From a checkpoint of a small mixture-of-experts model trained on Wikipedia: 16 experts in each of 8 layers.
Below are experts of layer 7 (counted from 0) of a mixture-of-experts language model. Rows are named router (the router's row for the expert), up (a neuron's input weights, with its number) and show model dimensions 0-255. Each number is 200 + 20 x the weight over its row's rms, rounded and kept within 0 to 999.
Before each expert's rows: "mostly gets" lists some tokens that are sent to it at least half of the time. This comes from a sample of Wikipedia text that the model never trained on.

# expert 5
mostly gets: " is", " was", " be", " an", " are", " has"
router,197,188,258,160,212,166,194,224,198,232,194,187,198,233,159,203,200,170,185,159,195,199,205,215,194,220,222,177,181,196,200,231,182,185,216,213,186,225,156,206,184,188,219,192,166,185,189,181,175,184,202,192,149,208,214,173,198,226,201,217,220,228,212,186,182,174,204,231,177,179,220,183,174,193,198,231,188,250,206,209,179,212,220,201,182,200,200,209,214,200,233,205,215,218,214,187,208,183,172,195,187,236,202,194,198,225,194,240,174,176,175,204,184,196,186,198,218,203,171,260,219,208,204,159,198,194,208,194,239,200,221,202,217,195,209,229,217,208,209,200,209,205,206,202,170,176,190,186,161,185,230,189,165,192,157,202,154,215,191,207,194,200,194,196,207,197,220,197,206,184,245,210,228,223,199,217,198,190,212,228,211,200,206,167,206,209,205,177,206,210,180,228,208,198,183,207,181,196,171,190,218,198,212,170,204,221,172,218,158,252,228,179,202,183,204,241,196,190,208,228,218,202,231,207,206,182,180,201,197,233,222,199,205,199,180,174,179,187,198,194,179,212,212,221,181,176,199,195,200,209,226,209,176,212,178,202
up11,214,205,197,197,223,189,202,213,204,207,201,208,190,172,168,221,198,173,206,237,187,177,199,186,189,230,194,199,205,178,189,188,208,176,161,219,200,201,217,197,169,188,217,155,171,220,207,196,188,177,208,205,207,153,203,197,200,189,210,215,190,203,220,220,208,187,218,226,232,184,199,195,173,233,194,224,212,206,207,196,209,166,173,201,233,203,212,175,211,193,214,221,179,144,218,213,192,181,169,190,173,251,193,209,207,222,223,221,159,182,210,218,201,164,178,215,186,203,206,162,181,189,191,179,176,248,195,217,193,191,238,172,202,209,190,189,208,203,191,194,227,195,211,195,199,175,220,209,181,187,192,149,231,183,176,200,205,195,164,208,195,161,199,199,227,210,232,167,194,192,220,163,216,187,190,194,174,233,223,191,173,171,215,167,210,224,215,189,165,248,181,198,216,166,172,219,209,192,201,199,231,196,217,195,209,211,203,175,154,216,204,161,189,200,200,208,197,215,201,204,196,240,219,200,216,209,233,194,197,234,231,197,199,186,183,214,194,231,207,206,202,196,176,216,226,199,199,209,168,216,221,218,179,215,227,235

# expert 9
mostly gets: " June", " July", " North", " December", " South", " May"
router,176,166,228,180,222,203,221,202,218,211,218,191,197,185,212,171,214,197,163,195,219,215,203,228,175,223,196,195,215,187,192,209,203,195,203,234,189,202,190,209,210,203,209,223,205,189,197,180,220,182,197,177,206,198,189,211,168,225,241,195,223,226,232,190,194,201,232,197,175,194,190,222,226,215,245,179,190,205,201,182,206,163,187,216,200,171,211,213,208,219,197,209,246,212,192,190,193,229,207,235,185,211,215,193,176,206,206,224,226,155,159,180,200,207,166,171,172,196,167,212,217,203,186,183,181,215,186,197,220,186,191,181,209,207,177,204,228,204,203,236,177,224,188,168,174,214,179,181,226,170,215,216,215,188,173,216,243,202,168,216,231,215,245,169,217,171,214,214,198,176,213,165,208,186,218,190,198,244,229,210,196,209,184,213,184,216,176,206,191,222,244,199,200,223,144,216,205,191,196,180,174,245,186,183,201,188,202,177,199,191,195,180,183,211,155,204,213,194,198,183,197,201,209,198,207,194,218,191,213,200,216,212,202,228,162,179,215,217,220,158,215,213,172,188,155,221,216,203,197,171,207,212,182,203,210,240
up0,187,177,240,215,178,214,201,202,161,228,202,194,219,202,203,207,198,200,211,215,174,191,177,230,206,217,182,211,227,217,182,219,227,185,178,232,203,213,231,227,177,201,180,189,197,167,202,193,174,226,185,216,176,215,217,211,188,201,204,199,176,244,197,205,183,225,183,183,172,205,208,210,187,206,233,190,190,226,183,191,190,216,188,162,210,170,231,234,178,194,213,202,207,224,215,211,214,190,207,157,189,212,181,189,179,211,185,190,211,179,194,220,170,207,199,198,222,206,185,200,223,175,185,201,170,246,241,183,205,169,206,188,212,211,217,212,191,227,224,209,169,208,207,207,215,173,272,199,212,210,194,217,212,197,179,224,209,166,197,175,200,218,226,196,214,235,215,195,199,213,218,182,228,213,179,175,189,173,195,179,171,179,194,182,237,167,199,195,165,194,204,186,189,206,203,201,230,211,208,244,166,186,204,192,241,191,187,209,227,221,172,177,168,220,183,219,196,185,224,229,194,222,188,227,191,179,231,242,224,187,221,206,185,187,223,216,242,191,168,214,196,208,209,199,178,210,167,187,220,209,196,193,238,180,223,206

# expert 14
mostly gets: "ac", "ph", " Car", " member", "at", " Ar"
router,204,198,225,185,178,182,198,172,184,240,211,186,192,170,213,220,191,227,171,240,187,209,194,192,206,199,202,221,185,194,221,186,183,205,160,193,202,215,169,219,190,187,193,172,197,213,225,213,216,215,223,174,157,198,220,147,183,173,159,211,167,206,214,213,179,178,180,213,199,214,238,179,146,194,241,211,190,188,221,168,196,185,204,206,239,181,221,233,181,219,209,198,195,211,195,173,191,228,208,230,201,188,224,205,190,188,179,203,192,174,224,223,209,206,172,189,180,219,195,229,244,224,168,171,192,209,207,225,196,226,218,215,175,203,238,182,180,197,174,228,209,206,183,210,190,209,193,204,211,199,219,235,222,197,181,194,217,186,149,174,216,197,207,185,231,183,189,246,204,200,208,152,208,198,200,208,233,220,210,184,180,198,193,212,187,174,163,181,175,220,204,218,175,189,185,199,223,184,209,182,228,224,200,177,198,217,208,207,242,203,202,184,205,187,215,185,213,223,203,217,216,190,174,193,207,206,167,202,211,214,210,183,201,234,200,226,228,218,190,198,216,165,162,201,205,158,176,187,203,208,181,184,202,220,197,201
up0,207,222,194,173,200,181,231,154,217,215,201,169,179,198,168,199,244,224,210,196,185,197,194,189,158,210,230,199,217,200,202,142,197,201,204,199,226,182,207,202,184,204,214,178,193,186,202,177,187,186,230,205,179,217,210,179,175,198,183,207,192,193,219,228,213,189,211,187,154,176,208,236,213,214,211,218,229,181,228,181,204,198,204,195,192,202,208,219,217,223,179,198,174,217,225,187,211,173,162,189,203,194,209,201,225,177,167,176,216,183,163,197,206,205,174,205,189,214,218,183,230,206,185,167,186,221,185,210,169,201,174,191,196,189,211,219,202,246,185,218,169,226,205,233,189,221,164,226,182,189,209,213,184,231,209,203,234,195,224,207,219,238,171,181,213,193,210,181,224,188,201,198,180,223,182,237,180,199,206,193,160,177,246,218,209,168,190,200,181,237,210,236,202,216,221,182,213,198,202,184,229,220,191,167,211,184,189,171,244,186,223,216,224,180,213,207,221,214,229,185,218,163,213,186,186,204,217,199,202,217,185,191,206,178,190,248,184,211,189,199,214,187,202,238,201,199,204,160,199,202,178,177,193,188,202,235

# expert 15
mostly gets: " species", " also==", " Award", " Awards", " system", " Canada"
router,181,239,205,180,198,189,188,189,203,184,172,175,198,156,185,159,191,202,163,200,228,191,235,225,196,211,220,192,193,210,199,176,219,202,221,211,215,195,188,206,205,212,174,235,156,208,200,191,185,196,208,200,207,213,233,210,199,219,209,206,216,221,211,171,186,163,235,200,216,221,208,193,183,189,199,179,197,190,181,201,219,180,220,183,202,226,209,215,199,215,208,194,234,250,244,181,195,256,172,244,213,208,205,184,194,180,211,196,217,157,191,205,186,194,193,233,187,201,196,200,219,209,187,162,212,215,166,209,198,205,186,185,172,195,191,185,217,174,224,202,213,191,162,204,185,200,179,216,163,167,233,192,175,188,209,206,234,187,193,229,235,204,206,193,192,201,179,205,194,213,227,205,187,219,215,198,220,245,223,202,219,209,180,206,164,218,204,200,233,202,183,211,180,216,216,199,203,207,212,208,165,243,170,205,196,171,193,196,185,161,179,221,175,229,168,229,218,215,187,212,202,177,179,198,180,199,205,164,234,192,199,182,224,232,169,206,209,195,234,202,200,175,196,221,166,194,203,165,195,204,177,226,196,238,204,228
up1,182,166,222,211,203,201,212,178,173,197,214,191,164,187,182,189,211,192,213,194,237,211,169,192,190,184,197,220,199,205,183,203,209,205,166,205,212,206,207,218,164,192,186,205,178,204,180,237,210,188,193,221,176,204,205,227,194,212,186,194,202,211,181,171,250,178,223,172,218,200,230,233,201,201,190,191,219,206,194,189,201,219,223,175,183,211,229,170,212,199,212,181,181,244,193,242,217,198,190,168,213,224,178,200,224,230,223,228,185,210,169,173,209,163,192,197,176,214,184,203,213,213,211,187,188,197,196,230,155,203,206,191,223,211,203,220,230,194,211,199,196,217,230,202,200,216,177,247,201,198,191,222,213,258,186,199,232,145,171,212,184,218,193,215,227,216,177,225,221,196,186,189,186,170,197,178,204,216,198,186,166,193,171,217,213,185,179,192,209,205,174,219,228,210,191,194,200,203,200,178,198,197,187,164,213,202,208,231,220,182,189,181,161,232,144,174,205,192,188,191,195,209,212,219,192,196,208,176,183,183,180,220,235,194,209,191,197,192,220,216,246,164,217,212,204,202,226,192,194,159,239,191,199,176,174,163

# expert 2
mostly gets: " Sh", "š", "aj", "zz", " Kar", "č"
router,231,211,202,190,226,191,202,191,193,200,203,198,209,207,191,189,180,222,205,196,177,221,177,185,215,193,206,203,215,160,210,175,191,209,209,256,183,211,162,220,207,185,202,202,136,178,212,208,149,214,195,182,183,173,180,203,216,179,218,197,225,181,202,203,203,199,205,205,181,207,235,198,219,176,231,174,194,210,234,208,214,183,190,177,177,187,208,186,197,153,212,190,206,206,227,208,183,200,206,210,213,189,200,219,183,196,173,165,223,128,189,203,211,203,200,160,207,202,200,190,204,197,199,189,223,167,201,185,218,211,169,179,186,227,257,182,218,172,204,214,213,191,178,197,200,168,217,175,201,204,230,208,209,204,187,185,214,208,205,238,192,234,187,200,221,229,241,204,259,193,233,211,179,198,208,212,236,196,195,194,187,230,164,230,178,205,192,213,160,245,180,213,184,205,190,199,219,171,188,198,185,190,228,194,195,188,191,170,210,193,194,206,190,188,193,192,195,220,197,227,237,222,199,205,230,197,194,227,209,213,179,162,230,225,190,199,203,196,203,195,192,187,174,220,182,200,207,173,191,230,216,159,196,185,218,166
up0,222,202,215,198,244,170,224,167,206,204,208,217,229,221,201,206,200,207,206,199,194,191,164,195,195,196,248,237,216,181,221,194,203,217,195,192,197,199,179,213,172,188,240,167,183,200,227,189,201,250,218,193,190,184,217,194,204,177,214,229,229,224,165,221,231,177,214,232,222,190,260,155,231,218,212,191,222,209,224,200,207,179,208,179,205,162,201,192,193,197,214,216,215,204,244,161,194,220,189,177,196,219,197,219,227,190,205,202,190,219,191,201,199,187,169,185,196,209,204,176,204,214,263,200,197,205,186,204,198,195,213,194,201,197,247,202,213,220,162,229,196,188,182,201,195,180,194,201,210,191,209,221,222,186,171,221,164,198,138,196,180,216,181,151,216,223,232,204,195,175,201,183,232,209,180,191,183,198,210,240,196,214,199,201,227,198,164,223,185,218,191,212,180,219,206,172,193,215,198,220,215,157,178,208,200,197,178,226,208,247,218,201,222,204,216,231,182,202,212,195,186,207,208,199,176,212,203,176,197,188,196,213,196,195,222,211,201,216,205,222,237,202,226,190,208,221,215,170,208,209,208,182,188,224,197,176

# expert 13
mostly gets: " ==", "s.", " ===", "ed.", "\".", "ation."
router,191,222,206,165,192,183,187,198,207,180,187,202,218,231,173,169,184,210,215,198,184,170,175,226,200,239,245,193,180,210,165,154,186,176,178,231,202,189,191,193,193,183,195,212,175,204,230,196,179,208,201,228,201,200,187,217,220,206,193,187,205,227,189,163,186,179,197,206,202,218,200,175,208,176,194,174,172,185,163,248,219,184,200,212,209,177,202,200,188,234,225,198,222,209,216,179,212,209,191,178,137,206,182,247,187,216,221,190,230,181,218,163,185,195,203,168,200,212,214,183,234,204,216,201,184,238,218,204,210,211,221,207,207,214,221,234,219,223,169,194,217,217,215,216,213,180,175,190,228,182,212,206,187,211,188,151,192,198,189,212,199,201,209,206,165,193,185,189,203,211,212,208,250,214,211,196,203,207,204,197,219,220,184,201,214,237,188,195,250,205,220,178,186,193,207,257,196,186,215,153,197,252,206,201,196,203,180,191,180,170,203,209,171,163,199,165,185,209,195,193,198,192,202,220,169,192,192,189,237,191,200,187,184,226,183,196,243,210,221,185,231,183,175,201,187,216,187,199,188,204,200,198,205,209,185,175
up11,224,175,181,211,150,219,182,166,203,229,196,203,221,203,192,195,176,202,185,189,199,191,164,215,195,215,217,202,188,186,201,166,170,175,213,219,209,243,206,220,201,175,207,192,214,178,183,177,178,178,196,193,189,196,162,206,209,180,198,208,196,214,179,192,212,193,209,212,201,175,192,176,251,213,211,189,168,193,210,220,206,183,198,200,170,212,208,178,189,229,219,196,184,187,212,201,176,203,160,191,196,207,196,223,214,188,228,207,149,205,183,188,182,190,200,181,214,236,194,184,224,199,205,208,212,225,208,233,194,201,179,201,220,220,196,213,176,223,166,199,204,192,230,174,217,200,184,212,188,189,213,223,157,174,210,235,190,202,188,218,225,169,209,181,207,192,175,203,241,157,204,195,230,188,221,229,233,164,220,207,175,138,220,173,220,195,198,206,192,212,183,210,202,204,209,230,213,191,189,197,205,204,220,196,199,159,198,204,219,211,223,222,183,171,221,203,180,184,187,230,205,183,232,219,194,200,184,243,232,206,189,209,159,178,214,207,186,220,239,251,217,216,249,187,207,199,186,209,236,183,184,179,243,191,206,194

# expert 11
mostly gets: " sp", " (S", " Sp", " Sch", " (C", " (P"
router,206,177,194,197,177,180,215,242,206,206,220,193,208,196,226,189,204,242,178,216,191,209,207,166,184,197,212,222,202,169,168,181,219,211,188,183,201,203,176,208,191,201,210,181,190,204,207,233,210,183,238,259,210,179,227,179,223,235,234,203,199,184,200,174,213,203,199,190,192,246,171,214,167,178,201,185,246,214,192,213,185,215,209,173,252,211,213,212,161,193,213,209,196,196,249,183,189,176,205,183,204,228,215,212,230,173,200,207,218,163,207,209,202,178,153,204,188,202,217,180,240,227,170,176,219,186,232,209,221,179,188,219,188,209,200,203,179,199,228,220,239,223,197,167,212,210,204,204,206,210,182,207,200,252,190,187,206,210,201,188,171,196,206,189,201,197,222,173,210,195,198,229,201,241,222,217,242,199,200,182,169,157,210,204,209,212,186,182,183,188,174,205,216,209,199,193,169,152,210,210,185,173,208,179,201,188,214,191,189,174,200,196,193,218,157,217,194,200,231,200,232,209,165,181,226,213,224,238,198,220,181,207,167,178,200,229,207,194,180,207,208,199,185,190,200,215,215,197,196,200,175,206,191,216,209,211
up1,200,205,204,196,200,198,209,200,177,188,191,180,174,197,163,171,213,246,236,202,195,172,210,223,252,249,196,164,166,216,178,183,210,210,205,230,226,194,203,213,174,235,199,199,216,174,232,201,186,187,210,186,232,217,185,211,210,223,181,201,166,211,202,199,210,195,204,197,181,179,190,241,219,197,200,195,205,201,230,218,179,187,199,220,198,211,186,208,181,183,214,222,203,165,198,197,216,205,197,203,191,230,216,172,206,234,191,187,205,167,192,211,157,212,182,210,193,203,215,206,178,169,186,199,235,160,178,198,203,187,214,180,171,201,195,231,199,211,193,201,217,193,155,186,207,221,234,157,211,233,177,192,185,213,228,202,155,182,203,204,229,214,225,179,194,154,227,186,166,221,193,213,183,219,226,193,235,199,181,171,205,197,220,205,191,229,215,204,193,182,200,212,202,182,185,231,223,187,200,203,188,204,160,209,207,184,166,217,184,198,208,216,194,217,246,210,231,184,221,171,210,212,167,190,201,206,201,197,162,233,214,147,229,167,228,187,198,215,193,188,201,194,206,186,184,231,209,208,222,178,188,191,166,182,207,199

# expert 0
mostly gets: " a", " or", " and", " but", " very", " one"
router,186,192,199,152,206,199,202,228,240,184,185,242,207,219,219,191,202,217,213,191,207,257,177,222,155,214,199,228,179,214,172,187,198,199,183,186,189,217,213,207,200,177,205,212,209,190,208,211,176,199,227,199,189,197,185,229,164,210,200,174,206,196,189,165,186,182,206,181,199,208,208,175,202,244,224,215,224,206,204,223,192,175,177,205,209,177,218,200,193,200,220,185,211,232,182,190,202,216,160,203,191,217,218,218,210,195,183,196,202,196,213,197,173,171,197,177,237,197,204,212,163,199,212,228,245,214,190,233,223,200,207,215,182,192,248,206,202,203,140,211,193,183,169,238,184,204,165,230,198,217,205,183,217,227,189,234,191,189,196,204,187,158,202,210,189,200,224,201,225,185,202,153,205,174,203,180,203,202,171,194,192,176,200,237,211,220,191,212,193,221,194,215,250,224,173,202,199,229,215,182,206,190,199,211,209,195,226,224,191,205,215,183,180,204,210,216,201,195,194,211,170,204,201,208,220,153,232,190,199,209,250,211,218,194,180,175,190,201,184,204,206,193,206,187,211,230,239,155,197,246,162,178,192,204,194,184
up7,208,202,186,213,199,166,224,207,198,243,229,199,178,209,189,191,230,211,203,206,213,180,234,189,199,196,205,221,153,180,199,199,225,195,223,205,167,185,215,194,243,199,182,202,181,201,190,188,206,213,169,191,168,168,181,222,217,206,238,204,202,185,192,221,170,205,224,205,185,217,212,176,186,235,214,207,193,202,208,227,223,148,186,178,206,231,196,232,202,185,168,196,203,213,209,215,195,193,188,196,164,193,213,186,226,186,167,210,198,224,202,214,189,168,246,199,206,187,216,241,190,216,199,223,191,207,217,212,179,184,226,228,230,191,211,217,198,158,194,181,199,218,218,234,168,213,174,224,182,180,161,181,210,240,216,193,195,188,190,191,206,195,201,205,189,199,212,190,216,208,184,209,214,214,207,175,216,176,198,207,245,186,196,248,171,230,212,213,165,221,230,196,217,225,187,209,177,217,213,165,179,205,169,198,198,181,186,227,189,173,196,158,189,163,230,231,194,161,176,214,225,195,196,197,193,175,172,200,183,185,241,190,203,192,200,204,161,202,223,215,199,164,197,214,211,199,210,205,207,233,183,202,211,246,202,209

# expert 12
mostly gets: " work", " game", " School", " series", " House", " field"
router,159,197,254,206,214,191,217,188,226,193,187,174,199,167,214,180,200,201,166,223,204,201,196,223,181,221,240,217,212,183,210,208,215,197,201,211,200,220,218,187,167,205,166,188,182,186,201,218,218,189,204,192,210,192,226,176,190,206,192,224,185,198,192,176,197,217,227,190,193,159,207,192,202,191,227,179,193,183,171,211,231,219,215,187,214,223,221,225,192,221,202,202,191,215,209,175,186,232,192,223,192,213,211,248,176,144,195,195,237,205,206,216,174,206,165,214,215,219,178,210,224,187,201,180,191,211,170,229,206,224,194,182,188,204,201,218,201,180,205,195,229,220,188,250,179,194,198,190,207,214,230,162,179,183,187,190,200,201,221,196,224,199,201,192,187,164,199,206,205,218,201,220,177,226,188,172,216,221,247,189,193,214,161,223,147,191,178,181,252,232,181,189,163,205,211,199,202,187,194,196,200,203,185,200,148,188,186,186,173,168,208,197,190,213,163,198,181,244,202,218,179,224,198,200,208,227,201,199,250,206,206,195,241,223,184,222,239,193,184,216,203,194,207,202,174,195,194,184,168,193,185,196,195,230,215,218
up1,192,192,236,194,215,213,217,219,205,188,208,206,207,207,200,181,201,206,221,227,181,178,204,201,221,200,208,173,188,212,190,178,190,227,208,194,215,207,157,158,191,226,168,221,235,173,193,214,222,178,223,214,187,217,220,161,237,225,212,181,190,175,192,205,204,176,236,208,182,176,218,196,195,215,221,219,162,215,172,200,200,206,172,210,190,201,229,211,191,205,187,192,214,213,157,214,143,208,199,210,219,155,200,209,228,194,198,220,208,210,198,219,186,213,198,227,207,161,201,168,168,164,150,183,212,207,227,195,213,199,194,180,211,220,196,199,226,225,208,218,206,198,200,219,208,176,194,211,203,155,199,220,203,194,188,204,194,182,233,190,230,213,248,194,207,192,240,197,248,175,194,184,188,203,257,210,232,184,227,234,193,215,204,209,196,179,193,198,203,208,177,234,183,214,202,175,186,221,198,200,185,153,226,216,213,233,207,165,219,230,231,199,172,221,202,193,224,204,178,193,190,220,204,202,203,166,190,215,217,209,207,189,193,207,204,182,199,250,209,230,204,220,223,189,183,182,177,221,224,188,180,198,219,213,225,189

# expert 8
mostly gets: ".4", " 0;", "′", "°", ".6", ".0"
router,176,212,187,226,179,195,183,239,196,221,180,196,148,221,221,182,173,213,242,188,192,192,212,214,201,200,209,218,194,210,197,182,220,215,216,217,144,222,214,204,204,193,227,215,147,171,198,190,192,196,183,186,193,196,185,171,160,231,168,211,194,221,190,208,171,213,178,207,177,181,186,208,185,220,179,213,166,227,222,208,223,210,184,192,187,201,238,226,176,169,200,189,207,208,195,178,180,212,163,196,175,206,219,186,185,178,217,184,194,204,158,165,193,199,192,207,207,191,226,211,209,212,235,225,218,215,202,208,187,201,199,168,175,194,204,201,208,197,209,198,190,170,201,191,208,193,211,181,210,162,189,216,190,214,230,194,203,193,228,222,215,159,199,207,231,175,189,203,193,180,189,196,208,221,214,225,204,223,211,198,213,175,187,204,185,267,189,220,202,204,193,193,203,197,198,185,164,209,173,211,168,212,159,207,171,191,204,214,199,173,215,220,176,182,211,186,201,222,199,208,236,229,177,220,238,201,232,207,199,250,230,194,193,223,202,203,193,248,203,175,208,182,197,218,228,213,217,204,194,192,267,205,214,220,186,217
up4,207,198,215,212,201,184,198,222,217,194,186,183,225,198,183,161,203,180,185,190,246,207,204,215,203,204,173,227,213,210,204,179,187,171,199,210,186,205,231,226,200,212,218,176,208,194,260,194,184,202,175,215,215,184,194,140,194,196,193,191,209,196,203,201,198,211,157,240,219,204,213,220,214,241,147,188,168,219,178,213,187,179,209,207,237,186,201,200,191,248,212,211,180,213,213,190,219,208,220,199,211,186,186,223,236,184,195,218,190,203,213,210,211,204,224,181,183,188,227,234,200,205,158,199,199,179,194,234,200,222,190,185,196,241,206,175,207,191,173,168,224,205,191,200,206,176,234,208,188,183,191,203,202,237,199,202,198,219,174,227,190,204,148,177,209,226,216,191,205,196,190,215,195,200,221,175,208,177,181,184,211,202,184,172,183,221,192,194,214,178,202,183,165,235,180,201,209,209,227,210,217,225,195,207,162,211,195,191,203,201,181,189,186,199,185,171,196,238,219,181,173,212,197,175,248,157,195,216,200,240,190,196,225,202,188,215,176,190,177,164,224,217,214,182,197,240,217,206,205,198,213,166,263,200,196,200

# expert 3
mostly gets: " P", " G", " M", " B", " F", " W"
router,199,207,213,218,224,174,163,206,223,225,208,188,195,203,233,175,197,193,223,191,213,183,193,203,194,228,226,194,201,183,183,179,208,184,223,180,201,205,165,188,206,210,180,210,195,186,232,192,199,183,201,261,185,165,176,207,189,204,191,164,178,181,224,199,247,213,166,212,186,221,177,195,210,220,186,225,175,187,181,171,202,182,143,203,212,188,173,199,221,212,223,158,205,204,202,193,190,212,185,218,171,215,187,238,200,180,214,193,203,204,203,172,195,208,204,239,208,215,255,224,195,187,206,215,187,196,176,223,207,236,191,191,209,236,224,175,199,184,220,202,187,179,202,215,224,193,181,215,181,203,214,205,212,206,192,192,205,216,223,176,202,221,211,198,201,158,189,187,222,175,202,224,198,162,175,217,231,163,188,181,213,206,190,166,217,240,218,239,188,195,232,201,204,210,194,242,193,177,176,222,207,193,126,197,174,195,204,200,199,185,204,238,223,203,163,194,162,200,190,193,220,199,209,181,191,187,175,163,214,208,204,179,179,195,187,187,191,190,201,204,239,194,191,207,198,195,199,220,168,197,169,180,193,222,174,206
up0,207,206,222,169,169,205,174,185,193,167,180,175,211,189,230,224,191,179,141,227,222,194,194,232,202,189,204,193,145,211,185,217,226,213,221,219,188,208,201,214,218,212,196,183,194,246,195,184,212,198,208,190,209,217,231,202,219,184,171,202,214,182,198,219,186,172,205,217,203,195,201,164,206,228,225,185,193,203,203,188,194,207,214,189,191,209,207,215,198,225,211,191,198,223,189,191,200,214,203,201,198,178,214,184,199,205,227,220,208,207,226,192,220,168,196,233,190,180,184,213,174,233,213,225,205,186,161,204,184,235,195,187,202,202,194,209,241,231,222,244,189,206,179,205,227,211,192,207,192,155,211,219,232,230,223,206,224,168,209,190,208,165,235,229,217,190,197,225,213,161,216,216,219,161,212,228,220,230,196,192,182,184,208,160,165,205,206,181,176,203,212,199,165,210,206,222,201,213,191,228,225,210,199,212,180,236,189,210,169,194,162,173,196,193,168,183,213,218,156,186,180,246,214,210,203,216,202,194,199,207,174,202,178,212,201,224,186,164,195,214,186,194,169,198,215,154,173,209,186,202,222,177,177,207,164,194

# expert 10
mostly gets: "=", "′", " by:", " J.", "\\", " A."
router,215,234,196,189,213,201,194,189,211,211,176,184,169,204,180,205,178,197,191,189,202,216,189,233,181,216,185,198,195,209,166,203,196,190,178,226,202,205,201,209,205,181,184,195,218,166,194,205,178,209,210,224,207,189,210,213,172,235,221,210,226,255,192,211,196,176,154,176,203,247,188,179,218,207,199,192,215,228,172,198,193,209,175,215,178,201,216,159,191,171,205,167,218,179,215,204,197,230,192,221,215,195,221,188,167,184,238,199,206,229,213,185,173,157,205,225,207,191,205,219,207,211,235,205,212,225,194,220,226,193,201,214,183,217,205,211,204,202,150,211,207,203,193,222,180,182,190,204,181,186,208,232,233,202,230,189,212,183,189,179,224,151,211,193,199,207,168,211,187,214,226,173,184,189,208,216,207,240,178,170,196,174,220,207,194,187,186,188,199,178,192,204,178,211,183,212,163,169,204,215,212,238,198,210,205,186,146,182,184,210,217,193,210,226,194,169,221,197,232,199,195,177,190,209,198,155,228,204,185,202,249,187,247,191,177,231,205,223,187,188,226,195,215,255,217,215,209,178,219,212,213,224,173,229,197,184
up7,159,214,166,214,197,165,208,205,245,187,224,172,208,177,203,191,190,213,194,184,229,192,218,214,196,228,207,200,162,207,198,182,213,212,194,209,197,216,179,223,185,215,172,164,225,191,210,176,195,241,221,199,190,207,176,199,208,210,213,204,197,199,213,189,207,189,188,201,201,198,202,214,174,209,230,209,185,233,188,183,197,197,191,209,205,232,212,225,165,222,220,208,202,167,178,171,219,153,200,242,157,216,206,199,186,213,222,192,246,198,187,167,191,200,204,152,166,213,181,205,203,200,200,197,217,162,218,136,208,204,171,220,222,217,186,190,195,195,198,191,194,205,213,208,232,204,219,214,225,211,192,227,203,202,210,197,169,164,220,225,175,205,191,199,178,219,238,197,240,196,236,238,201,209,201,218,208,179,201,250,212,210,192,183,251,185,226,217,203,203,177,232,205,228,186,179,202,192,205,210,191,184,199,191,208,199,167,205,223,222,223,197,225,193,226,211,198,210,179,194,165,217,198,199,187,202,209,242,189,221,223,225,214,199,174,220,177,179,212,190,250,222,204,189,244,192,183,199,213,230,214,208,187,194,213,183

# expert 6
mostly gets: " for", " at", " into", " when", " with", "a,"
router,178,226,187,198,207,208,234,217,205,181,184,192,200,196,211,229,193,175,200,196,187,200,185,212,141,240,206,199,203,212,217,128,173,189,183,230,187,215,190,199,180,213,191,221,201,177,186,211,183,193,220,216,186,190,208,205,173,197,231,200,206,248,171,158,198,200,208,197,199,195,212,160,166,215,215,229,222,226,217,157,174,212,199,220,217,198,206,204,197,187,194,157,225,225,225,218,188,214,187,194,234,197,191,232,185,188,178,214,216,212,189,207,193,214,188,165,194,177,223,216,204,203,225,231,219,183,210,200,193,215,202,210,197,246,232,229,194,188,172,231,206,219,168,212,204,165,180,162,189,187,212,229,192,238,205,224,189,184,186,175,214,171,230,192,213,195,202,195,196,206,209,207,203,173,208,185,193,208,217,200,206,199,187,201,190,179,193,181,185,216,187,200,211,211,151,193,217,193,187,202,179,177,194,209,194,197,219,174,195,213,203,230,166,221,205,188,219,183,194,214,209,232,195,227,211,147,188,155,198,166,223,189,221,215,191,214,213,197,217,202,259,200,213,205,224,195,202,147,179,177,177,182,196,213,181,181
up11,219,185,202,199,193,257,175,205,208,199,208,218,221,203,201,164,183,155,201,190,171,222,236,216,189,159,203,163,170,223,178,197,210,208,223,223,199,206,231,194,205,168,220,196,201,182,238,186,175,192,205,231,218,213,204,155,216,184,223,191,188,191,198,213,189,203,204,232,207,215,203,185,200,176,187,172,186,173,192,191,175,164,208,239,181,190,216,223,180,200,198,224,186,188,181,206,192,178,181,145,223,188,238,212,180,225,187,205,225,185,195,209,153,158,220,207,225,219,176,240,219,198,196,221,215,223,212,220,205,216,213,197,202,238,225,201,200,194,211,185,213,201,212,203,184,225,239,179,195,204,231,192,183,182,210,211,217,199,201,216,211,198,188,240,163,213,170,188,188,196,199,186,192,213,163,190,217,199,226,178,186,200,193,206,206,210,199,190,213,241,232,192,183,202,171,207,168,184,165,172,180,214,219,177,191,169,187,164,213,214,177,193,248,237,175,154,196,189,187,205,196,228,190,210,192,204,199,214,197,220,212,197,189,201,195,194,171,181,208,229,188,207,184,217,207,209,202,202,241,186,202,201,195,217,184,239